Experts of a small language model.
Size: 11 layers, width 384, 62.1M parameters.
Below are experts of layer 7 (counted from 0) of a mixture-of-experts language model. Rows are named down (a neuron's output weights, with its number) and show model dimensions 192-383. Each number is 500 + 25 x the weight over its row's rms, rounded and kept within 0 to 999. Numbers have three digits each.
Before each expert's rows: "comes before" lists some tokens at least twice as common just after its tokens as in all text. This comes from a sample of Wikipedia text that the model never trained on. Tokens count by the router's weight.

# expert 11
comes before: " the", " a", " his", " its", " their", " this"
down0:535510499476513488481484505549492519491505480533468498530505558480494500528544498507490504434499482484484466509536462474520517551540490493492557507515504522460486512487483532498512476496516505511519491545498526504468502527486497484482532492513437495498438472494521495492520545505530497460511495494487497507465482464483494504487465479471490481465484497528525517464506457459480528486500493527437539481504520475514538501486503518524501483541488498517510460487411470502467513479473519513542514507509510490507527495506501463475529527525469514494516520500501465496508506505462556458

# expert 4
comes before: "1", "2", "3", "0", "4", "5"
down0:506475514485501507469500508473540503496502464509457523485535463482490516476539517490528518555428519543473494548483470535507527489514488485512497452487462498462536495490524523523507518506493538447495506501510492527515521489490496487522494521518507500488507476491528515509532450523533515489566486531499503506512479441521537511442577457527462502498465441512479490516538515524523467518517432502513519518513495494500490499452523479428500494500524506506509495457523532466499511538540521496467527490528497508501514492495558515518514455486460485555516485500492492506534471507504541504

# expert 14
comes before: " was", " is", " the", " he", " were", " are"
down0:497520476480510561490494463508534484473491510550481485494505485474433503483506514517482512489525507478485496486495475492501479511522541543505549478549492465456553542466534495525496489511494503507524506541517473466530497484511509521486503529519525518492510475495535488478548517503499504460485487486520500509465510461517472482512492494493473499536560489450489508506458494527534502530508521506509523510497501495511490530483506543465450499495508532491529475518481503490492498467519479523529499526533500481529533504520545532532496536528488489466566474491504546523484474486504501553

# expert 6
comes before: " |", "0", "–", ".", ")", "%"
down0:508502527457487499481549536476520461546487476532497500548530540500500519487509501487479474505486481466533495490489496477504520532504465488547535482523458542509508490492495434478513516506463508488493466495520480507459498499517499481506516518524551504437512533472513456524513494530501440513513459464484529482481483478515554501511507457483485511473472496478528475534512527476481524515514504521469506500500495443526490473524484470491507515516534503501510480531466479512525553483504523472517535508516502509564530509486510516527480494499488518518472488491498465417486513475478476511

# expert 13
comes before: "0", "9", ")", ",", "8", "–"
down0:495492501482492505545548509491503505516498485497489510513530522492515561500507505485522508490525473489511493489502524482485527492562468522523494493459507554491531468490503452504533491473451493512461508488522538526464524501470483549510546509500501517461530498505478519476502458486479517522488485500505497476521516495534540488495525510533548533465506475485515551511523531495517502455522543516496535549508494489471540482477554542514511491483484537481496492469476464548468463489475483507459506496497477523473487512465522567519525500470498526507506478499503487513552521487508475512

# expert 9
comes before: " to", " in", ".", " of", " and", " by"
down0:492497514462531480501488478497483473466513468466478526546524509465469523490502514458482456481539505542492492505510475497506485541491473483509505518535446491469495490436484524469487470503493498530549484510514513489495521510510478510504478485507463522511465485512476524509507550487532488504545483513526498535518491498490516473480457519519514525436478499508456562516502515515527493517530555481476500484501507531475502516473470506474454536498496472462514501495549508490500504494506458494516511505484478530544483507442527477493529506476481489475475475529490512496514543435483518510

# expert 15
comes before: " ", " —", " team", " season", " USA", " No"
down0:499429532516497516483496515521490481496503499478475454482523536539496549515528477474503497542527466523494538496482473471492474476483464550459483479486528508491491519531473500531543493545517457517490504529479469530500482505514486494486531532523475481528471480479532494458481448502521490551529541548505499530497492497467522448503491525524481489473488523506497523510514516448507511557469493500469499479504490476498475515517513454533487483497546510510505483481486481503486499513465516495495509504503538486533462527519485528507477524506507533458523518476496489510512468521510477488